config = dict(
    num_hidden_layers=11,
    hidden_size=192,
    n_experts=64,
    experts_per_token=2,
    d_expert=80,
    d_shared_expert=64,
    hidden_act='swiglu',
    moe_layers=[1, 2, 3, 4, 5, 6, 7, 8, 9, 10],
    router_score='softmax',
    normalize_top_k=False,
    routed_scale=1.0,
    balance_loss=0.0115,
    balance_bias=False,
    router_bias=True,
    n_groups=4,
    groups_per_token=3,
    init_std_router=0.0139,
    lr_router=0.000696,
    vocab_size=32768,
    norm='rmsnorm',
    norm_eps=1e-05,
    tie_word_embeddings=False,
    optimizer='muon_variant',
    learning_rate=0.00347,
    beta1=0.95,
    batch_tokens=131072,
    max_seq_len=256,
    train_tokens=486600000,
    max_steps=3713,
    dataset='wikipedia_en',
)
Below are experts of layer 7 (counted from 0) of a mixture-of-experts language model. Rows are named router (the router's row for the expert), gate (a neuron's input weights, with its number), up (a neuron's input weights, with its number) and show model dimensions 0-191. Each number is 500 + 25 x the weight over its row's rms, rounded and kept within 0 to 999. Numbers have three digits each.
Before each expert's rows: "comes after" lists some tokens at least twice as common just before its tokens as in all text. This comes from a sample of Wikipedia text that the model never trained on. Tokens count by the router's weight.

# expert 60
comes after: "\n", " ", " Year", " Party", " No.", " votes"
router:471542499509527534524480523466519519516516525463480487463538506520477500515517476516515512467497479494498475455494517519478486545471450488506474496548476474474485454542499451516519495519480534545456528552508488496489543503491525530499533483497491476472492530461494475526472476478452504534521532540537533483526528496551517474480464486499514513517493519486504523515504474507500462515486442504523472488526519491475485491529521507479489515502521496521475468480481510540484462526476507521518443458479495535488562499513475478522486518496474509506534478516488484501539493538493515473
gate0:567506473533504493529496512476497459540463542500466473504538513514519474505503515477465533504523537524569495483474489491449515473497486530502527491521503506459520481506493498500488498482484490539507474543523502527506496523445486507544443505494485510542521498506502461526532511483457528498486495500479510471497496515469484497540518497511466475482502483513479469513484485531461481517513447503498475495467472482480505493496467541505493488499508499506502491467519537447456476532509486488554466477456434504464514494505485510481485535510487526491554492491508522486490566518499496519
up0:534493490531477499518499494470482482545444497495492498494546499482521493522509532484495551537530518520524517453468525513449480472483476494527501508518493520462517467512486492495495518487489479555504509549534520493504525518478488509528446490461504499530520510486502484511502483498466511476461491484460493456484484495471452492529512484505484487499523480526475481528502478541454508541515474462507473492467470510506512479523472490544502506507534540509474498465539545452447488530518481526553463496477438500485517493487494447442518518500497521514512486496501538477496528507499486489
gate1:499485518484486503499487514475541511420470531520496470509428541504511477525499483512486542472483502445514530482479532487496469508477474430492519514482497485459506502467540502580494536517495523521510444526484464500487503477478539457449502498463484469518459531441495521501491510483451490523463529485510458487493501492513499495469527513452501511486513475489512515489501510524503471493482490501533468522524484511492493516494483477546477475546474505483508515494516545501514484485508535491498496523526517484522494507479500507482470441517478492498483485491488539520507521501481490532
up1:473504516501496529511494484506441527558503477489492499507511470512507537469522519481542451530490500560533519490509460533520527482533508543488509486501512491493496490509515527428496533497513497478530536465473530520501515492548476519521501509529512497482554477525492505466522478501526477467499448535493534499501495490458505500530488512550510517514485561512424465493516512491493498510513539482500515512471510513500472526495495546518531500473545521505462481528437456472508531507487497515509506450501498486507540497507520495483509526492536504506524540489475473483516500523529501474
gate2:511487524499512481488502503475486480517481536526520530527504474517516509499492509534520511512503527469447500525475503497503538484515485511492444483493465527520513503511494514481470496520500462498488484482457421474533451546565478496501497505522492519504497513521475494497499533493484499510524455494529518537464455544458469526531465496519549542569490464491511527515493493516523499487564506486497481516477516496523514477501470502479514520467514519545511484497482458552503501531513530466551483496485486489523505535511504552467489483486494462475496507523538530476522505464529489492
up2:475500469498562515473522498482535479473477530450520502487517529481528457464463514488488511471494488501500494502518502515484538537465503523493466489492562509497510482452511488494481488508485460513484498494475503530521504491559487494485512508541528531493466507486445503503536471466507460501528465468506525495471500507502527503529505477515583510499531437459491497495485555550515485515497561468502484493521501499491486481529448529508513487498514497501492503464483490515513473539484500475489527516479502490490502492520531534496514526521468445497500468522508524519490535514498553456
gate3:536443460514469476492482465486448510507489480568503518512472516529468479528480462520484488503496474505452499495490521471499515520474505521488472470464486531475532537521530491497506513504536508548492494493462488492508506482526534471502468472470510500471501466510494501497497502464459505529497476508507509486483510492476513463487524502519479532535482518503471500495490492528519528471525500520516534472545518458514493521485557401498459525487506504481517539492503532472469514483502517509479495492493466525495464512494487501464486496462517495448479491527527491444545452532498491495
up3:497501458511477506485508498521460495511502469531508526492451493521486464531481445521488501510473526517436490468482524500491551492466516517499481489491462498521528534510544499509512525496540523498483486460464482512515522451547528486491482465492496481472469463488487490482509505457513488530496501495525484474493521496445510483455556513529495533475520524429495496508503483494552487473546529498527467496513483472491474491480556456492475514485520503499498517495504512509448518493517529500497470503472451527471478501520484491494495488461471491481444515535526478466524461519488514489
gate4:534493547503541449505509524485489513484542523511450511449494480508513537475500488517523491499518491484503500505526549507474513479512501508509499511488482485506529475512489517485500505496522492532545532523497464553473480494442479512450482487544521512540486480486499519521465527488482506542518495502483514513490477529486523562511487515473498457488482528511517508487500477507455529481500542452469507492514511516535503489469465474507495509487522525504453534474534475484478546484491497490526492450485515484515508493456540512426523510489504479522522547482483457496537517468558482473
up4:500473559504487465477481500479510467481556519536485501476497529507513515478517520517501507493496475476499464478469485517479515470528478536508553470487483467498558493501465497488471493506506479534485476469477528499526478492493498483521527474505477471521530500451510503552522506450481481490522527478491444494531514494473466517545498466518492511506497507506468506471494545501517485503472515503495493509487484515526528488508476467576470510522471484475489540519553530461494570462438485507512510520519520495527513500484517475455541505516510497539530482470510470491531492495506503459
gate5:488532503534498487512531504522535518443486497512499488472522506498505510510505545492469442507492473462465453482508516483481483500479556481474473528462518451560478508503499483540487488508485492525503473517504463531488497491479480484539503473491513489474513532490484476474499480536477499497508549480463523523504494479531485490524484463494475503488511505507500502485498541504459458483455413471500526519519509474505502456526509511516462498460453488461475534509510519501523536539547495524492564497486512498517502487515506499501481539541478518501530462500515518501497471517475454533
up5:515517517495462511493529478509474510516508501476492538542494490503496510486507480477522576525538522516561540535520471516520522503511435509483517486565486535493497496513506499462479532473518482494499527465480550503502505530522525469498518512486483491495536468524499532549472515487496470474472470486512497489496492553484503520481519512488477501468474504474477486535495482516566513535474528490500471479482492529498517507482460540493533524523551536488529496489497487461516509484475538488470476497464478486519506519463462492495468449456469447499508520495489470524509500492539524500
gate6:551564508517552499528501495531462528477448469514519475481495465488500500494470488507479510516487550461431507496490515509492531481501496489504500489516434523524497522481509490411528484517448524485470518500475480490483543502509521549539526483491519480544525527489494487503547512517453499486478529507493509548479474511467489482519483506532544475488503504484496453510499468494509532478483504494518532493490508507548506518476519525505500488520522493508497478537471476465477536472492514488534461505513490515488505508526501533495498531519512518458454518525500482503516507510540500457
up6:484516500541544522509522514543504483475518506462500466432459481523513467486504463460452460529496535508422473486474478492504500464529505525474482495518484496480478485492503454491501507528501509475474513506538500562469474487457494548528517512474458495517521525522513494485503508501469503502474530517465545482486504487491489486521533546527475493520531459496501485486497567493513507537462493521523518481520499515523507445515526530507465488500524450486475506499484530483496522495494463492505490506462476481500515474513500504522478481518465483525500523489483476471429511507516508513
gate7:484494493522500495509496522469514525542487481501508547500495484499498500541461496490474478521502489458466531486508472517501522533479488507507548490491504471500487473516531519508482523499495483459484529550514488537522502513506518535463491477516501487527478501469475471483474530519507484462439533491521486497469549493422542496462494497525504485437528489464478511458494530517491548450511499507504493496485470513479501487534488480484473520508487494483473465502487443500502485508496487500471457486530498563448513494500520497505513464447517489463493557490518464503525452514471539495
up7:541490492490514480513481504468515542519516506524495541456483475509462524533469490484471467487523446465486540500493491515512503526468469546495512490512505474474485488495508463514539507498495505498497520529480498517515464498496502509487481485504490483529486546507521462454470499516502509515436504522506461475492518512436504446463492476491508494494564459501484497444521515492484558464499526505508549475504468489525511463517526470503457492521512506527453437482490466497463507512474521550491493466518483517457507508492495493474478496463514495470497522512494468479503447508463510482
gate8:499489497495481475523554470515503524548488560507505517535564478519455488493517497508421479488483491504527504475532489476510533510522520515488490515531505505504478511440536504523525468524510511487545522495529513500497471508485456517477527491510491488487517520501491522502520484476531478524506486510525487463530511529507507503516503473521446448521521546527471537496522507520545500491520502511483456514542442467495491525470501472510469512483526460515488549503462481496458526530493505504504495470491476524445497528557471489477481456470517503516483481514506498533494486485532474498
up8:496517507475488520478438521502508481478522459528484460460445500467545525539476475495569537488491495486477478505473482533506489497488478472519489500456515512533506501530468501495492506467503483527455481516487449464504528492525508478512477492499509507485484475491493509515483553488495483472504461528461512500500472475521469519493525498497536544461526466498543451488508492496453500488493533474534508498465511540532550496516491460501533552492481509502493506481526506527532463517500514526492492527534523481536491453446523518520535536515471524532499520478473531501490474491500508511
gate9:501523494512567525489484467504508479508487522509519492500467535458504443517471517495500494488476483493485479449497501491492474479478494543529533487522495478523500531506501484509490465518522526479475477528483487525514481452494515499436519455483483468545485498515526491500475483505493449476507519520499472500478538464484483536480510496478500541521515504515502466477552546552503507511494505457498515522501438497496507503470473474473497506502462555526518489475473481461534584477498541509506490499529532463502535511500498508507500494506522498548518522510546524542508506536520471510
up9:520511493486456525500529512583451474503460496488492482510513488484525500520538483524536512502527518469480501504520568524485552505494490499492476485520516541500499496457543559444513492511463518522485512512489498496492524509506477464538534515502493547481506513503486489473538508527520497532515536500489532502503517501475496465512512490499507473545547485517515524566510517485517477515535528523447495497500519504498532490475520460480493515463508469465495503479509481497460460526453477509523459507525533494481516490534533464459524518518528520487511514532501465459520493492470510482
gate10:520473499469479497525533459521483476475516488547539480473500510507539535517523507486462517558471489499515546485512522507466526509498525537529508480485516526495505507532492490503532459511472486529497487523491501504512540492538506478557440495520474531529521487497452506522519509476495480556521508492530454518488503505498531487472525530497523480478473525507506514544502506492464457564509470498518538506455526486508565454483483491471489490489494521480531551483481514468498497487517491472516491508436492499481507532515497468491521512513506536528519528520475456519508502489548476497
up10:452483446509514492505530509486512461510476487513516507503495512527509494505563515490473531456496477500507509528468477452506486498507498528469460494508512528486492497530501512474541492514495453506484495544489533517524505490547459434541508493507546501539487505537489477537495487511465498528493492462520512483503549535494469525527506498459529502491507537461499509514529513526470521490504498526512496509501529497475496500502504495543506538499504540489468523491541529514491452508517501497485513482487539552510565477501448445494533478540492517500501561501466463519494492522490523544
gate11:508511515494493478490465528511489456505493560505495455484479471530542529497512517562458530486490487474480520528512517501515490496503508501521462527573529490482513530502527506492518479495497550504477512550530432482505516543489526489530525524503471528535483501484521486507514523501488521500511497510484505520496531499472496500484506493452533462536448541453466489529503505517492507500485476526483474495516499467507577491487509550497503518553506483478492521524475510482464491523553485486513486526494502493492486569494517493444513496498535524511501479515519499508515492493550466523
up11:521536485477491516532509495533513505488476524502497457504519480503496512516514494497485507504504526479493493517475473486483480520498516516505519533554568535491535549480530465528495540491492530498514503545503470482503527528506522514508471508519485520527506471479517520491506490473513507490540490554490530462470544527467506463456510482466497470521446537467492501519520521495530505511471500501492479489495514498490553472534540529535484511491451454493458526499477538492454485520528465498489508529520444492489464543510519470455541476532538504497473495447514476506537485498531516505
gate12:479549499523494543537528504531493514480473504497485450504480505510544483520474519500508505521476526500488491480457553531484529510520473530488484502517470482530505490492511484528485517464443451517475531510496519517486499516505500538500478517484530509488581534450496493489502482510535465460455518518498497518492461489507513532536510475537509501484485470515502486503495483526525507482530465527447544502525479513492487473502493507474526479494520489509555502540510493549466456528465491494469516474524508500537513499493456510465553503489493516507517510490495446439496455505500481480
up12:521465518510482484500516481465494502496515541526541462506505525511470484443517522487492517482480489484508475473523488522521479499529508532564501475512477488520490504533465530511521509538551522469515425470486488499539522500533506473510479512530486481528444478530472549508525504541477496543510477513513466505494502517477497456492466489516495498457535483486494492468523501507520481524519515514490461502494527508494494481480477526515481506497491532497445487504484522464567513488555510472529544544561511514484510508526537462486469510510496507484460510544525530489490514482522500511
gate13:539475493489536503538479522509462512487507514444446505485502508494483523485512484519457509532501503530527513475490472533447471541495467533519475475480467532471502517497512478521489488460454500536516522497498505493482490497491496463492484477478525498485475505498492514507488514481475510545513466478475546491537467464524536555526501505510466519503491507546513492503516535510496514510541455487513548492507511464496489520506499486530473484521513484482486535429484464509471534449509467456531508493492461459494519546491489490502496465530524486524445496486493502480495483528529487561
up13:497497477496436505525552511508526496528508486562521531492512458496500457492484521507545501479512499473478484499509518445521542483502561468525486522525499464525518483479486503467524502534538503481492466503490528526524548485542507513499499520524500485536492489498502483468493517520520504483507505528513483489474508524473509485478498492534508492472522494472462529496483467480505464480451558500492497485502465542502486469480504487445492523490513518485534456553496525476493459539512517539447528480499494528509469467486496518524441522475468547486531505510497504519500525513495541463
gate14:491532522469476467500488537536490521497468461508531509513492498511497468508508502494551536500498500518517500489505446491507489545505482514486465493493486502476466515491522497505504512517513484511526491447479464496545475529516499527508469515494509460521528543480512457509517463493531522482496517474499448533501468540457523556546456500501504472502461531526429529482529451509526507489527517476547514508464476520471460513482496497504514551494490535511489510494502525494477535511504501471514449510491512501547542501493503458520456477519514476505519527550498500501508515477454465475
up14:518479519473494534549449521497483500499486425546514540462490515459522495519495493520549490529506505540510494487501494510495501481506490487527460467507480459507447495509480470487514476543478529518527461498480524527523502556524536485498515518464538478512485510478519488489425470510534484489455469495481506516494523493517542513524482520507465497510483497464505452541489496509487521493489509503494509495493519496502513487495569481507497504470494537484537525520510497463495489509492537517508451532519489505538493493474535460472506482487484524531488510459540452502530473547522501504
gate15:457552493498517518490493450498455449484552555466482471452487507490496498470474553478507460493440494490466514518487467503483514508513458518478484520474462491451529488512486501525486521520499493524525510483482532512476463524517494522514468490509437528538512511501513457500504535534494438500498462463476546517509454482485537504499490483512517493530533511480480497540496510524514505516476489494508476493543512468485521474504491486480525522540470492507440497510513530496471519488536491454500494495503510506497496484479525480473536522500563484478521510515499498454525497517500491503
up15:535521504476496539537501507536494483473514514475496479471446506482487511532474508518497500512503475481488470502470495461457482474474518520479508522503511491518487475529483440511480504488478502487525481478471546508518498523482493492487495468455491470464522518494494517489500514521502480508549563492471497464506473498462526461519519502554493457466475487494490507533490519475541538552476551469504507494480504497574481481504471505504489503463498519482481523484503503488506519494539454508484483502494564462522541538470501473463529485540512481432466512502515484511493476473486476468
gate16:503497488494444512493505457540515499506515503488529514543542509470537524508500522525524495493510472480526512555472474502519468490528529520483494481503516485502482493485525551466506468467461484496550470490499494475501476511506549481464517501487546515528484506490463454451517514518432518459530478479536504498525494503509514493534497489512507500535515502513489517502476547545479525494525473488511533488503534493510476483560516449504541465485509539564522487539487528529502480460489503548544490511507516484522546510482468528479508508509528552479503484480495500471519509514501498502
up16:499512498518504537501557511505477453485459488448512506498558496486513492531547476484496481492542493514506489514537530505487500501477524524484491489522548481518495502476517514494520457468517492506492517493546481562513476483503506461516515520495528532490457485572468521494546480512496483484515496458514494491507516567480514491468521466499500480506491512485504522472468522476466498525524448523468510551521472512546524456507520476516473481506465494491527501494520506464504506519524440509536511500496502462469511469521467474478513495468468537506461491460509462512515542510497514510
gate17:489527483481528487505541484505467524479458492541496501487458487483479497531460535501460466511512525521550452508545487522508482533525442526527440506519489477481507523485495486513480480492508532506492467489499497514492502572464533460484460509503504533487543493504480466521471495491455497492471496490479466479465481523471540482507497480473499502491509516527448514520512503519490507481492497468494491458497501500486483483481536497487504492532495506530473481508466495527484493583507526503527539535544515520528488467551505499496484510497512488544516449512527501498497438483506538483
up17:507482502466550523503517515542505500486457483520530478503500536499493497508503521537524496501526482522515471506506484503501481537510484488546467507523520483502490485478476520520472498496489557524481443507465435534471501575463504499520443493464489522493478517505471448480480499532443497530450485491453493465461512532493543543482482500476488489458501495534488523516487531541463479511514508489490504501494525537512499481522514497479526479519494518515468487516476524549486456526533529470475483525515518512518496511540492497501499461525493479525490481475489541497518490484471545475
gate18:496504516498493483545482520460457480451495538507516527504530494533499536567527514492503505482465494428502492547481509458484526501470508488483473479515469507514460471579494527497547534491494513529545507505472509505487476541467483518529500534510511508508548549483477475507498495489453529500502486491478498577479484502461514476525498491526493501508478491569537480516512474478479474507508484503536449486498486515529497507529485500543499488484521506520504508515458494538496494506516509484544500508478500480497520505484477475550528473520521504496506474497513476516492454495476480510
up18:490475495501519485554517493505450514487494530537515533524528497500480490524493526501524534503477501481496500545481523422505511519521512521488498509508479513514487519567528460454492546481491505512514452496441527480490510538488491520494516529507472503492533549504485512507534474530477517510532463490497468514485519529434496518509474505486493448508476487548526502504521470508536505478513475505493480495482504513497503483497444481525544502473513487542489493482453445528481525526489529526553511469489501494499499481519515471536497515522551488500490472521532484484495471466480523453
gate19:507472496516478458447502472493508534544488494471452499495537496508495510529515545489426528519477496536517461496548475486481486502533507498493473508528536518524489501473456487553498458501529511498482549522522567526498485513470532487517520532534507510524486502483556523477481474516490527523491497493499501529511467516496465519516505504466496521546483460496484510534498504526508495503491480481499522543546481479503485509512508500456510481467548477498536520536452484494457474493462480475437473489530499463501489501540539478468474502476505483483505517503494493473481493469504513502
up19:484498478512474486506520507492490496468480498467504505505464516508532463557518535499530550524495467513549448520512504540473499502514510486496468509530485504534489485510468534549528460534507524541530509541509532483505510558516521499554480524514534481511502518497518463501488519550445504507496467504479480501542477518509497537523530476471497480492496468518452497508518503536469479492514486503494516484516507490484511502554539474475526504465543482509528534518466494518466511524487488482455496522562456507538527470522489516485484542502464501489489538527479472463504473497505501512
gate20:516466496518498468501491503514480462482518475544478566494579491481522461532532531495527513475531512499524484505483459501477524530519478511535535485561511510497483473504516520510531473526513511483492535556507542485479480536465488511490511546507494495510521506475547442521492520517487479537471507500490494462508508522475521541501464520458453504502495545514481494491522474513492515551504526492494488472517487477502552480505506542509504530489492540516533472478475524523446476493511494501500498514463484508509515490515479554475487454496471508494479490472481461515500471495461477490
up20:529519538511481487501524478502511526495457505497534537480526457450509497500467532499501499514471450486503500536557440465491515493496448453514527522525479475536485503538454520461563495482485497512501518458493516505521483523466505479530517517499503506508511537513538490525497509531492532519483479523522508479529497512490546521506496468507512515498538466518500483551469485507518511474488497440466489514501540494511508522477516487540516518480510532517463468471496496520480484519489498533504482496520537525513486540550537508528477466499508446513473519533474502509504511475540552496
gate21:494465519486528499520488507516548505445486489500477505504480467494486508502462490509504483513520508505494499525496537513468466497491533465471482519466458504535515506465526504511559535544529494492506504517522546465505506519497550460480497491474491519507489474511529522482518519480505466439510514535497472473493467521530567521521515507512532515531490514412511495526463527472473495488495529516481481470514496479476552501494552483489507487495506509521498567463495503520471498496463461503505491475509459482452499506533536524505498466471449516471497509487500496536501508524532528508
up21:509503470508533530473494486474491524506534490505495514529466529493517514542521469480498519559494511484541539489488499561499473491507502471499526459507507526482499489524529482477472488486467510513506536466484487513486545499500463507488499464498514477493492518488443564511512495453479528507511508463506474486539513516496450462509496496486493527462483508489442482473497474522506507518539455492501556510495530464498485497476490566475517501488496511446494486497522499457486511493534492498459523559499434457501483484487463472482532474484494510503517503530484457530476503501456499524
gate22:489486491458485497500534515499479481501528479488471527468509491493508538500471499511495491460464455457477482497483493463469522458517491475485491537493533504462493470532514549523477554552502540478454510494528478511515503468509456464496531541483495462478507532503560508506508485516502499471497504495464533494496459469487514480502504535477527479483521525489527494516506481511475481492530473472472495496498464458576484522502516514466516506459501516497531535462461510489515473486472511552545487466506486485495503495507472482493521488475529530518481500480482495466559509533462504538
up22:487487472525512473514463514501459510508485483473484501491479467502516446519526523487558485503471498509500535526514501477456521537485484499537517473501509498529502513505514524460501491540537481471504475482492490503489477544494502500476507487517518510435521501481485540501487458459523460467537523497515478523418526509455515539519465459481484458523510475467512482507467459536518500517508518487454549500486535484456487522480469513500502509494479500509508460476506498485469529489470468450515482501522476538477528493506524492549514525488496483539538490518501485513520470482461482466
gate23:486523490521489496556470536511496515512515520492532523483534517516511512469527484443504508535517504479517540471515517519530504534548491475475537552518504520507508521456510516461424477493523502503496537524520520525485461499516496468543504499487504504494513508498512438480525496489453517476473513485489531503502531478527501482502525503501539462511509537505519502504503436502516504512479485526512521517543513488527494513529522487504477445466472499471496480515505508506480538491506518515506521522515492475536444523465499523526506492455517517511495513504512520498483519486402450459
up23:472508515477528541474516458509519500483515481532488467508479479502531531512471501519498502470484499482530484497513502491492472474476500524502481435434471443487526493517533460501557522522468510503501469474484471503467514485512539496499486506494470508515476489535464498526520481488518488469491491478535456478499510524475484524514485516501547525463518520500506489502501541498506515500534497490476471467467485505484473507477514543500534544527526478492525477553485492513468453521540464477501502443498493495518557454507454486481492483502472535502520450512469525507533513537556499509
gate24:525468498490505488528499492435495508509480501504537482519494493535495496496518504456536509523478476542464515483472529466486490528506516500533511458500460518503487466517497502526541524571489550524568511515491474493522555494515465535520535538542498504486526509506517495495471484484495488493498503486479505537484518524503564530480529495543526487466496538536526476476533515528498509537519494515500507463498530474488491476496508513440479508465496542489510474497477520496484487514513478474463539499529476491497533534519498551486488513494444503459507523542527538488509465514489499480
up24:514519514497476494490543502501500494483474505508509522542521477494456541567455554527475463495488536502507477514544537537494485468518469512449492462521507508518473555454529485424491490503545495520492527478495489517524470495493465484477515534478474529533492511515487516537496527499526486504512452455556468526503484532479480487527542504471494467504520508497511534482492505490523466511480510477516490524529483502491488457487475485542482502488470479510496565479487517542517538519494526526518506503514478492502532503495466460504504459490509488480487505477453501508513490528528476487
gate25:494495507507473516531485512507481495576468468506492509529530493508448500501562503536549480518516501520483489490507557493528485508515474486484486496501492523471483486453497452549517513495508479520532514501467502510501458505530524494516495446494551436488499532509502498490473526522530534498458484499465524569519524497522474520496485470475502519504479508499482501509507521490512543462500499523492503514517525506508488475529511475483492515483526470547513502504522466482522513536490545503487481529489491471477552510446497504535503509571525536507540476462530503451496516509503511511
up25:508512475506514477554487513475506535491437480526545521542525485544502515539511528512500465526516521466464494486470525515484484486521481529485490472502495491527452505500525480499556504512515503546527568539477491507490486526504504472454484497512511465512502473505500475482463539526510497517483491501490554555454483500472464490512507510455487505479495501446472539509476480486475496496538545528518531472543535516532522520519481509481510499523508487503524478516471461525535466525522504478522489495493440474495507511457482511508491499522506485467495478458475469453490493501513510489
gate26:463497493491538472483452423493506520485537524513514527484501499480492476499464507548515537517518482498489536503489493468506479474475463497512491500514471463510484485524540509508522467527484527467500481495518523468509464485469502513493489501462470505547527512502477471508542503526486475529516500528519547484509511528465495521517503494522532507496468512492525488509521503486466484482528507478495517483487467521503503469553509432459498444479520492518516483467489454466473459520515510525494501459567509454524433505504458524474499530476484516486527503494496469499497438497476507502
up26:513468518502533461525467486502506479502479482488468519472516497480498457492486503561493553505505522537511551494495462465509545506478515499481497521515510496478450542495526519522504491479472515445501492543472499482515510510468507491480501537444514480486515486479447458496528519470480463517503519507554511479505505529463500509508517478512525495494449484522489499518533490504472472476521555454533488491529436486480524479549537465485517455476495503466515491491500496517520496501474465496472491490542523490517456510471479490493482478466507497506542497490535475466511467521518488541
gate27:529512517504515478517516529431463492511498517508499488484477483527479497500482528519445466501496427512492519505491490505508532493489452502483513485458488413503520458484559505500531492541520500479462511518484511518541524501477500524496518489505499488499490530525497518505502472463493481450480519487502503434504540501473446511510486507484519495520518478522529538502466451490504525491483514530500472502505479498510483504514518526508545503535520504460454454518504471479529531475524533528480525518498483503488490475551495484480506547483521517533492441498526490498511507441504505492
up27:554538464519491483479532494439469502486516540489558535522510491514516506545508513534513492548518457509467530477515510501473538510487455494498517549464489452536520478468525545488504502514543467483521511522462464559506529445505525531499495506494508483504488515511503499456481532494489498491521497489492498494494504469450488474513480493486529479483492487522509532502486467493481513495471509534467499524515516500519482517534503506500546495466503548509473483498524478473528531494525487515483529520467489475501506489480534489509511527509550519507481531493578478503538487489493462457
gate28:515451481506482486477493520508547475499538505509481459534514504486515517517521478476506480493484470508519534436479519479533519506471504480529497521465467488497526487531521532501480515539465496510500512524487460522482501444521523483511500538491497505537491486478530445528505524463441464457533468448454508533527527547485503497509479478486486543518467453516534503471515499546510481478512467498498496515474469503506516532530496510519502463489499484546521504506516471513489483514500501522457534507501498500465476518537483537474484488495517503499569525520469476501511522513530555493
up28:540483473523459462514475444529490521506499489496482557572544455492502520494528512461554491505526526472498493503505507467472431475558478487491487455530489505493476484460487502507480466485504485503515516500493534493476494506541499540509513509483504482543490524470496505500494433535458526530544470507530509485479471519505548506476513511545470491485524513489499514500471502516548532495513441501488529479503513492486514467507476515480529536444511519477533489482513497508525509496469510493513533491544536491504496510519518518499521498473489530528473514513509504485524529470508478493
gate29:467497480488518479527436469512471479461450452484499490518471458472459509452505505491497469453482547499484481475487525501450539488504506518495526499522516486506550483513549504550520438512530527539516535494507507497497478471480521526497512491493549507510504520476483478467502483508495544486492485485506513513529514552441472508516509531573481550501489482473522477501464492472524521512495508526492476482517472510504479510501511507483501521497549503516554512494508498489530494484487507494477457505492512546512494512525517486479510542555467500507486464477522485543512507488514509478
up29:517436518454502501524508449480508501489501486516488497513445498499500485437509496510535483521491495531488438479513533480498536461507534490517512539487515447486502523524547505505508465543485540534533449541515513512514500464486512495558499511492511509482536479471520481460521504503475509534500484490442485490501491552516496540509500466498522529502440502480481513469483520507510441528470506493511514516490475490463507514469512508486488471507522492524502495497485532447530490528475506482468523559530518494532523503499529498465517481543505529516484465499521498517496525513531474496
gate30:490452459459474484486465493504456531478461512474500492482479468494521481478450464490514515456523540535568482491551480530502503514506501509510531462532497538483505500528460480512468500452491518530526492501506539459489539499504492503481469498497445519472511503498556553488468501486492475566473506541521468481510496464509498501471496471518475523495492490510504434490501527506524474489473525523539532469465520498512479477491537519502499529506510466481508480535520510481535503491507514493482524503471502508529538506500517502512529498532489484518539491526504475460521522510484548505
up30:522545548499525489490503462503553465515510516554527460494505521467470513492533553498517526530509472460483527497469533470464500493485508486511460526422494527485496508496521503473489481552486493476491467488507509483566483485513513459483542480517500457514481495486464469547541511518506502490504519477469516491505504533483502533516497515493503486536512505496497546477519524482462508497505518479500479479529508535508543504494501480505476483507500557537497487471500468534455501514485485507499492473552492492496496500481485498499473520473532528488476517455483533515485458485527434473
gate31:494539516506514516495524499500489471498514498490519508542502502501550509513532494492486477524487479497528542523481464511458500460518533484484486513474501521569549495526504494471487501480500482502525521486472496528505518477518500531502456492477562474523527480484478454498467544491488511469496553513519532504510523502520488501499530462535491504498491547457433471484463491520491479518528491528517472495493487514576506484507523516506530505509499524484470518507502473501515533499530490482459529480469480509505526480495531520524512518463434520518526486466551541545545544524493491502
up31:465447527492510467502473495499451513486517502477492522496472519490488489500528513489527523465512518491487495463518531508541535503467490538518528502503515468412460513441529533527485490511478498516509512512522519473476482490518502485484527489520475536479456507512463537504532446489495462509485473470491466512491504468491532490507519528485521464480484484514545531507534480496501491493472526457495532515521480488397490517475501513505466496502492470530544479487461524492481482495454509498527470504514522500510465521490467503483510491502552481503475509477459461475463508498492503505
gate32:530489526462494496467489507514513493475473532492491509477517453487524523488490464542503509476559485519546499506503538521499514443544530504468484431537483498495481518461476510480515543537499500443477481515506438490477509540493493470494503529470508532477474510478503491549514506510492509512498491529484473512519462530459505515490519501496510557529477483527532538482460514466501499479538514456477486520546532474510542508490478532500503489479529539494559528526489534504502526484540529484517510499505503512492472482515444526492478493497500517494507509535508507504537527478481528480
up32:467510473518440496485573528484529484499500492520526500478529448482456497497485506508509493426525462534530503506513479529524514492522507545479462492496485458513479514522489475476519541460468520484477475533495470513499526466502500509514529534511505499500519530499497476506478531481518531499472515507488476486508483508493488497539460474493522517471466492465502518509525468522453508470471530508521485541486540484518533469498520512504513491466466544515521503552521531530526501507522553490485501491456518496496465510520505506473463572509510547474528481486456503520511509516528495497
gate33:494544471502489510496468524452472486478522518509498453498515500525480512492480474529474525509486546568506491492522532497498510512503516516487495492545484500472522543461493515499498457504533445480468477480482512539460466476504446521480487500509458509501496478525498523491485481513522509530469499476525441482520514478496457485473457484525481464477522513503526490558491457457527499518501518494501504498484503485481464472485489463513515460504521488472528483485480485549484515525517496501492471470504494479478446474499470436519533522522499534500492537507531440476497546505513467500
up33:511536494530506496504554522513490454492477481517472485467471470494456498566508480539477484496498536477504451497517490481510553545536449527485508514504529540519531527506471469483532500523502510483554486487483510483505535532495493496519486483476498509487530523512456531480486505480498557488496454512511497553489497499467535468488526510563512501509495505533517492513522483519495530507481494534520483503547438489503477521472523523497496504475535487516516484506548518463518470495495522487508449521499448502494483563507468471510501500503510487495484476485489511544550496524478516506
gate34:502525527516489512526540534467497515504478511477496508521508528445486539518505504535510531519487543497512513474506536495465503518523472518517486507543537516473492516459419473544506502502521469519510480461472530532506500518501475471523484474535534532498504498499450558451506491500490463514550494500448504508532480503507510490471493497511484505465519512538535467478513477487478487509518468517474462484489474492497491506500456479547487506539547463486502476464479528463468458522524518509478503478518478471472537494458466502543498535500493509506482519495533506490496516511508548472
up34:518501489506478529488519519494490486500522530485472491522521524467504556499524445527516517498478500520529518451554559514463530504473494524509502548540516505462520481446467515540537482498473450534530498492499521508477495493504493520522443472531495508510525490508503551429515502483497481497503469509485535475508521488503499497505536510506497518519488543513525494524515506521502493544524484481483438537496486498514484519524471519546484500509546494472562504424480514466482501501529520511487506488515512492498524483524469489508503526499510512506545513520536499512523523539494505454